Below are experts of layer 3 (counted from 0) of a mixture-of-experts language model. Rows are named router (the router's row for the expert), gate (a neuron's input weights, with its number), up (a neuron's input weights, with its number), down (a neuron's output weights, with its number) and show model dimensions 0-159. Each number is 500 + 50 x the weight over its row's rms, rounded and kept within 0 to 999. Numbers have three digits each.
After each expert's rows: a language model's description of what the expert responds to; "gets" lists some tokens that make up at least twice as much of what it gets as of all text. This comes from a sample of Wikipedia text that the model never trained on. Tokens count by the router's weight.

# expert 18
router:429503483551512453437568502522481575417520570473352475569546481447536394443494485444480578480519514623587523489544548515455482537452543474499584576535554522467456452476539516481470487570460547589570378477552447513568544497493611494473511484460497586484377568485458441483460499525518458456574557497564542466536460537436510506356515492525529493508505432447471506533404506445486560570460510526516458383534534495517532532560519490500443490491475478456479465471383509549465534473477549
gate1:433393515487538446574541557518520543490518445622520556420564518575490510548444525419490431610520496506465508551551540521477466434488548504582470501518557536542611593509516490486552402477562557571490492617485455537558490519570438548536472481474484490438489503482567572558587447575481479481402523477478527472490445494423501485533629520454405451435579491520524496521526480498503474521478569557562352477441570520471451548503558500463523498499478473478457533511521554461448487449433590
up1:427510439522508523465442503543573519512445618406583427524441428478490592531487445535377506474466474572524503514538413576517501505439516445429441476507440505427471431505480395547573547434566467508532509430450464414489435506502480473539617461519458458555557501469490389519454456461504547486583515515535544427561581486519546466487511555407509493544440482466491521433468499524493486442443479527451496468510436485443586456535463484544526508492532450497514406393500515458483570549532362
down1:404464477485429489476525557545533599470469437450484438452430555606530471565502590530504465450501478451521520529440507486461519490558474535522506518508565546504600418507519460564448446481522524440387462626454529491542539536532480514578475532455500525435473502523548488420482547554373486547509493515444544497421442556397516533449519510399502532545368504468485513511508421519466565401475472484461530485530399420439472553519526460469517488492451431461532541660506479552565476501549458
What it handles: Years and closing punctuation
gets: "1", "2", ")", "\"", " also", "9"

# expert 21
router:483468467518442447469492597579456543550537566550430425512415496379524456514455465473467474503541546561558418478466473468604514398516479513424602582479583559460531463537488510540580500534498493443498534529526615475476509414534523567491514502514513485502506466566483420484474473568496562477425468479566500496584456527518494459551534385433605511502462407559550447459605483465498487468593527457488394448538545525516485471579443539447507421441547499526551482583464413494517523457477472
gate1:522527475502399565471489443534480469441464491507496403488554500451532549455398510460500494523583477477496438607589449507539514584455482478528431524472527469424515533491547412541559523440356541461511514497539520569473495523479609453534552500552488410411552507576498473481561545462524575562438336574489509485412481482423478473519528427480456466492577367487471467517515488473548521545499488495497418537549528502511507499457499481501555489503542560512474465530511591528525515415491338
up1:466476478396447492528538531473466567491522475429501471507545536552521588574472442527512552433386487594445463501535498607544460524394460622533490518472472535409535524497491478476508439493560565453434540485545499436604465472476464502526576457546482461591516468526521487606479471519484466505505529507510537521475488499526507484491470507489486582486511405488505425412519480503518434508560423587469389407508530467560508649509443426604478524560551445474356460540499530540533521470539456
down1:512482490528516487474395553423402567468495521500440537600503512522569607603508457529460523501481426504474488478467424525536454504432445519483490470575523576512407417503435519486467429490510454486542456560507497540468545496458507392493477482454479578501493481620489495483536566465613485508524498492563557515579635467460505451426372493478547383553551585487566508518479410458516510528499534486455455581460560446395579490572509502484515404471555447504482484533519510525562527503433489
What it handles: Name-ending syllables
gets: "an", "ar", "am", "on", "or", "er"

# expert 19
router:453494479407521568432521536537487449533521473478490481555559441543481447471567382500491519451485546489400436443478592512434550453509609518485509519465415527549537552591466440455534464532493490503543483599538471446563443513499508514507458524481495475545400528397564465467435454536486445495489433524526519482592407583591476603370467575539466547485559466510506597565391525499539509495500500451446468511449616528558518563481530517499442590541537456492481432522471465414503554487491481
gate0:465576436541421518478610573510433562548480528517511483567485447456561456429521548531432525521444518507441494424482458478471537517496490501591559598472523574521581480460486558525477556475533557500488519525561485501571480523558528558495518416443397434472534597372553470457516468536519563468483458517524535558479485577523555552500439609475415503542532496512471446385585510570517485541468576397498500451500503449483561485506606375505489600516435529482471465523461546421494515461561542
up0:431532453492424508568512530522457522529538478515592514547516513475506454488496567529544495538486595542410443418541522490455508488614527599429616441407480509536442510484486477530547489485612549530502548488511585578584477508461482594511480563558508581555579437459494484469437422639542549453412483509483509465617483498508483507505470463451452556505526522407548529565503500490501466539534556503525502476428489511371503491526532470604455522430448516422464424513469489515450459551601523
down0:505549397521532588511542486492518467584580421452541465434572527524382539465567451446567507554446503555429488486547606441546461482561482569562492480435446572527518501496475501539518558476559528490503383487494591503461473475518501463477463549523508507473418484496547493505471465510514562493506507517515463430555514473400442511528508538509525531506550461508558548507475447565574484480547542476427535476488505639393340578452542390454419580470563557483492465541493553517613468523482525
What it handles: Adverb endings, auxiliaries
gets: "ly", " was", " not", " in", "ord", "ier"

# expert 4
router:533526569492471420390480497607551451595529470558504517529533515441469470431518511485403523517526529592487529536536462513457514456463522511510545500485520561559491545527523456436545445488521472493367432551501527528553485542521523462327547573428514587418460524380602435539510489518461456570440498450518470455418531466482543518436579474465547453526463460499496542435500389420540408554488502502458502480520464415513580534565423560435489600489475509550551485519450469535505475445501505
gate1:523478560548531545358444411474451518523476505478454457580537508512528591440531519515484441573584497442542532524461431480490543386485475531598412489502505482535540558479518520553558483538579519466511503564426508497589403451437525430394502534514460453489510553460422500454503534566504466523493465503442373572514483468490507546543422449517550403407517484452585412446516516432517529570460510455475445539551551560596441502441562418529500462541520557473551443531475523584477513481455536
up1:465470534432600480553459490524484561447425544578546545435494563463447591584523489474536510530578523486419555557523468504526470471493546630459468474456544495543598552451492501446503517441591524513467503499438409503516546499413591507490489632465495503508573480470481496464478633550495446552480488496409464430479531503428494433486496496314515503492553495489473529602506482462512577486556522461521570466452539524457449482518569492555483449593533435575560496513514491459480400507506526
down1:583476572451613553580380486519549485507511478464462427440542527564468432570428529495473578491527453471464490584529485508523544517456427503477483486523542461431502574367466502454520503479497584511550532467541544487491498527455510497517506591536448468465558499433459498551617517458491576462526480558530632567425544512553403530463554507385500506469486496553424503479493518542552602565521426483503519520422456562530628577507430488564549562461481519469510473549441455564496475465480446
What it handles: Quotes, symbols, capitals
gets: " \"", "-", " I", "'", "°", "–"

# expert 7
router:512545569486483363424560442549423429403585506514523490515486486560438429485502530542391498487509511447583575456541573492447506477470513554474523483478582482525517517535469471470497548492476483481516490488478590516465431490507459469386526528424508572478472533394555497546487581456559533554487496653538471512466534530509566482404542549582499475547482446506510551553427491473535506547481515426408540493410488479520493544575541491429474513311524566499537491577492489537428470458492520
gate1:448517431484491544424542472454572593524423545488553523501542493475531451529447510538450627432518502510449486512512525541589427483529567496564563527516525474579459522475523481518537425526543517536516462454437551490406426505494590516556495481505449557503532551470568538538497516497458459574483447602512538550504531473521520586399532477425561503503452516515472411421440473467499585483560443484445522462565559525598586526542603515475587371534542601462468469589573467527421534503473571
up1:469600554446564550492574467513545493579482525495523433548556532508506487489456640540510554502515487566465500559482468543430443617483417499473523533537537513502444574505525522464435462600510459531570498557424588503500444424490557456474500550519516478501527460465527463542473537523474478549518552584429493543455485510610535649555533513473495475497457497522471472453477475482505494530517565423561449412501511491478363409501446561444491444498480460570479447501623558484502372508388508
down1:515559518512523514446467540528458489465629452498558470542515468517496479560336508619461558523538437544413477616539506492546465576590508513487422456484603590522459438435549514525437580492483482516503455418496484521543443476524545472426419519555537498494506531432506488499500481443550545597503605571503562557520434557567512461517446566573466512526529410493535524559553528483488439492465546454460484454438466572416412548453483499515452414554535504522499453484554413537491485448465444
What it handles: Word-initial capital fragments
gets: " s", "up", "th", "ame", " Ch", " Th"

# expert 44
router:494556612484518506444483490478523521531521574476518438532550490489485405517542545469491449578389598434499448494485488614499514576465450519486483496551513530555569434468524486553512483498470454592460459523414476482485609423516521486394489484556513607443379463489466510567417574495491415572489567522507441487499478524495566463438514542436606493523470526468514495468527490421500545460471436478560464500512512450531581536484506527387471635459505462479584492576494528500350507480499532
gate0:564482540504558531487501513520503490460483588477623424507623456536462533539460480523482467541514498585606402508489454517445543512507536547534495522551538573515517450406572482599482550539544509564524546466530487507538510482438435477448442490596460449494374590510425539511417539382557553571633513527465508592512506476532423507493521455521481477545535556528462443492529524548484454530553564540448511463519523541522549602488467605378423463546515520453486525409516512526449500468505464
up0:575443447501449498500422498551577411542509537472447502503547577420439558482493489482524482520395484514579575376531454515520505603543487553454437547408480569418421492492540527441502452529384420549584508475541544500466481465432459588435450486462461549478491466580468502484489566463465557522499475483518488530525510449605446526511545563526492463537487512483469448670521496464499454459495512537457437517458454554445567527454514540533422441422563494414509531379512533512553460553509516
down0:422522456530497475508447439475446589501537473497567559546528570543486545619454444630487489485447470525491463553522560535501552513456473573465456509492439454473366561505537527560569560456552466475559541489423454546521461561513443537522464474474450483511534385515531514536538482516527455488449464439531477553465476480482483554451596489462495538476528474485533525431368530444427530551562471526477540507579503534517378508648471527572377565433513465552414513482553536507477520435539577
What it handles: -ion and political terms
gets: "ion", "ight", "ions", "%", " Party", " United States"

# expert 17
router:482456440435471545471536492595451470471547506579496517520487439436490538396507461502374548478427462413427521543470560412420493479554565550380562475489467449506549491448570509503524511500460406596455458530512486456461493516479496530505482548529479494445423565446448494487404464563518513509459504499493592588528406555500532607454576447485474511461507371519538495532432470483553503451502549455392470478548546510538508472486578593556507468535550571562543502527486463451397492503456411
gate1:462533547541544423457413451452572509522545595532486506465485465447517591526526436535550554471509347417425545433573514396429479557564552458398561512530540540475512498516512460550541437476511481560561575534546553476496478505580571405557484435500529519515568465544530510414470548521581480561520510427496446448532480560476524457584536539474422468516529390527499523496478395492486497551575572484537548559488468489453500549446477548558531442543526467516550453559452483509466376525439490
up1:505467556474426535496490594508486414536575506524495558432518515456583535460442559510510518527427466534476546536565397532484556477407523512442557563486503485524401477445453458498479444408506495579516450364430573515495497500561621539536471401472530547525469493529487547462402525417577538486453428443572501489542531479414585479543531474449429489459515507465608499529461456458417497481521553476528475515498405558440455455431543486509538540452606487572495466474407512427507449511477540
down1:496479444529548592486576570523555530494557514517562435520490474541551432613447562412547474476480596569561509459561520536435492454495440488567466450508575494446555510498465542505438508525495591585554424471517545468499489575569490460547587506511557429471409564602590469450502558545467468444420468446444582547495504545503487474453497423420482613588543473475527510548435500521516494440497410546478483498505585519532483506486475438419532543485471518566481610487384482518510444446500531
What it handles: Copula after subject
gets: " was", " is", " are", " were", " first", " had"

# expert 34
router:496450511447519491524531643632456473504466503457493399499502451526462453432491489473500504503563524485465458436541462390451527452559544538494542548455593534450608573430508441478498491525482522509434503516548611477510516475491545472464500525544472478493440438592509468575564534553578531415403471516584454556539483523515483432560633444505533525464469451473483530473466588457490494439554444479617513454430479503514564550541505486503533448404542523506452513447512414461418414411525516
gate1:502482532532498496497524494568508457502471383452510577525560503509493435503524482579472500448503526474544435507477431518507549621398512544487528565430492540523540552496516516517408490596543546518501532384422548422464538458466514554531525496452557471550355410513453433515479512449555458495581446481532465518518484439461568487584553399487463450451505455537512474594515456486421526397471497563513559571511394515530475447521602576482594502431460543523451494513504505524560633490471457
up1:522528414524526486503481587406562506458579580458534458583543468503532559429558474446516454405457431471513477565420488466535404476464470468491435385599556581547498494619528532540568546439444460487517461543560551526499405460541549474419508560488462560493473562510525511504532535612408583534515495483492544458511512506495614444509473427478494572488495482425534548488443511487547496519481454396489488493441552480556415580542450464519388503512576520529516484425494447473562500500492446
down1:510495530486532493499486456505532459505389474463482476531477453552484481550577472441438532495433498523518419473480440481448463537479478566515376533562497455523561559533522528557545467484450400469445465479461642478546617435585511500549529478487463450495382520537444577557539621519574439431540553582437519442503551546485464428565528461541519518505542502478590567415545517418555477469428528365419560541487501518467534489472541469518453536492519625557479528504460433504534544477512509
What it handles: Name-middle syllables
gets: "al", "el", "il", "ath", " John", "ill"

# expert 28
router:456431512513434464496536598472464472523543468536533473529469513409496581469485466348554586476448530479464520504496506518582534525509590551511560479532412489527487503510503449554547506578442409526434501505441467501492432441547540546396527481502497587500481500454522460527520444522483486546408491532483462341589447565565479485368514518534524514564536531455514465631448496486505469492537546516516482519503536556556477649502534608458520602523553494562566479529456587529469487473502531
gate0:520520485513501410504542470454426486480537521564415501535510418592526495456461462492482488474417465592546490551508439570506526518622542458479526508492432499427347410550451446440595543442409419457554435525518564469537498552496527573528539518453438545546508558505487454516505530485465504459482556497462495487522502587403469467470471494555532611535375492574491586466520506490552439486536509555505462458446473463551535532435560433434458531462495473486517604395550545447460417445474520
up0:471546475538518519433514558450429429494512477476422441512471530598572497478552512538509535536441456544552443539445490670524466550616565430550509514442518462528435467448375525478465530481533480465598488591470573457554492551489527591556459437520504443442533523410432544539527503487498520488466514508445396520534513491462527392506523521467521495514394532552552424520439509520559497529452552521570477542525476509551528541428518466452451605396515588454567464488522526537473436410497530
down0:491639514501488538419500398515469489476416459515487496494535459481534504478533429491532525618507491484481509592390469615484497531528506443502458581517433472514488405444481537497471454449547534500550486511475498516435471445396390535574415459551487442545438484488485561485545580524535536381391480523493479547456615416481492558577455516533510439500505490430545527531613383519447469561479449394444546499497530429537583511552558472492493471513493547535478567487470481479511497518546534
What it handles: Prepositions after verbs
gets: " in", " in the", " on", " to", " at", " on the"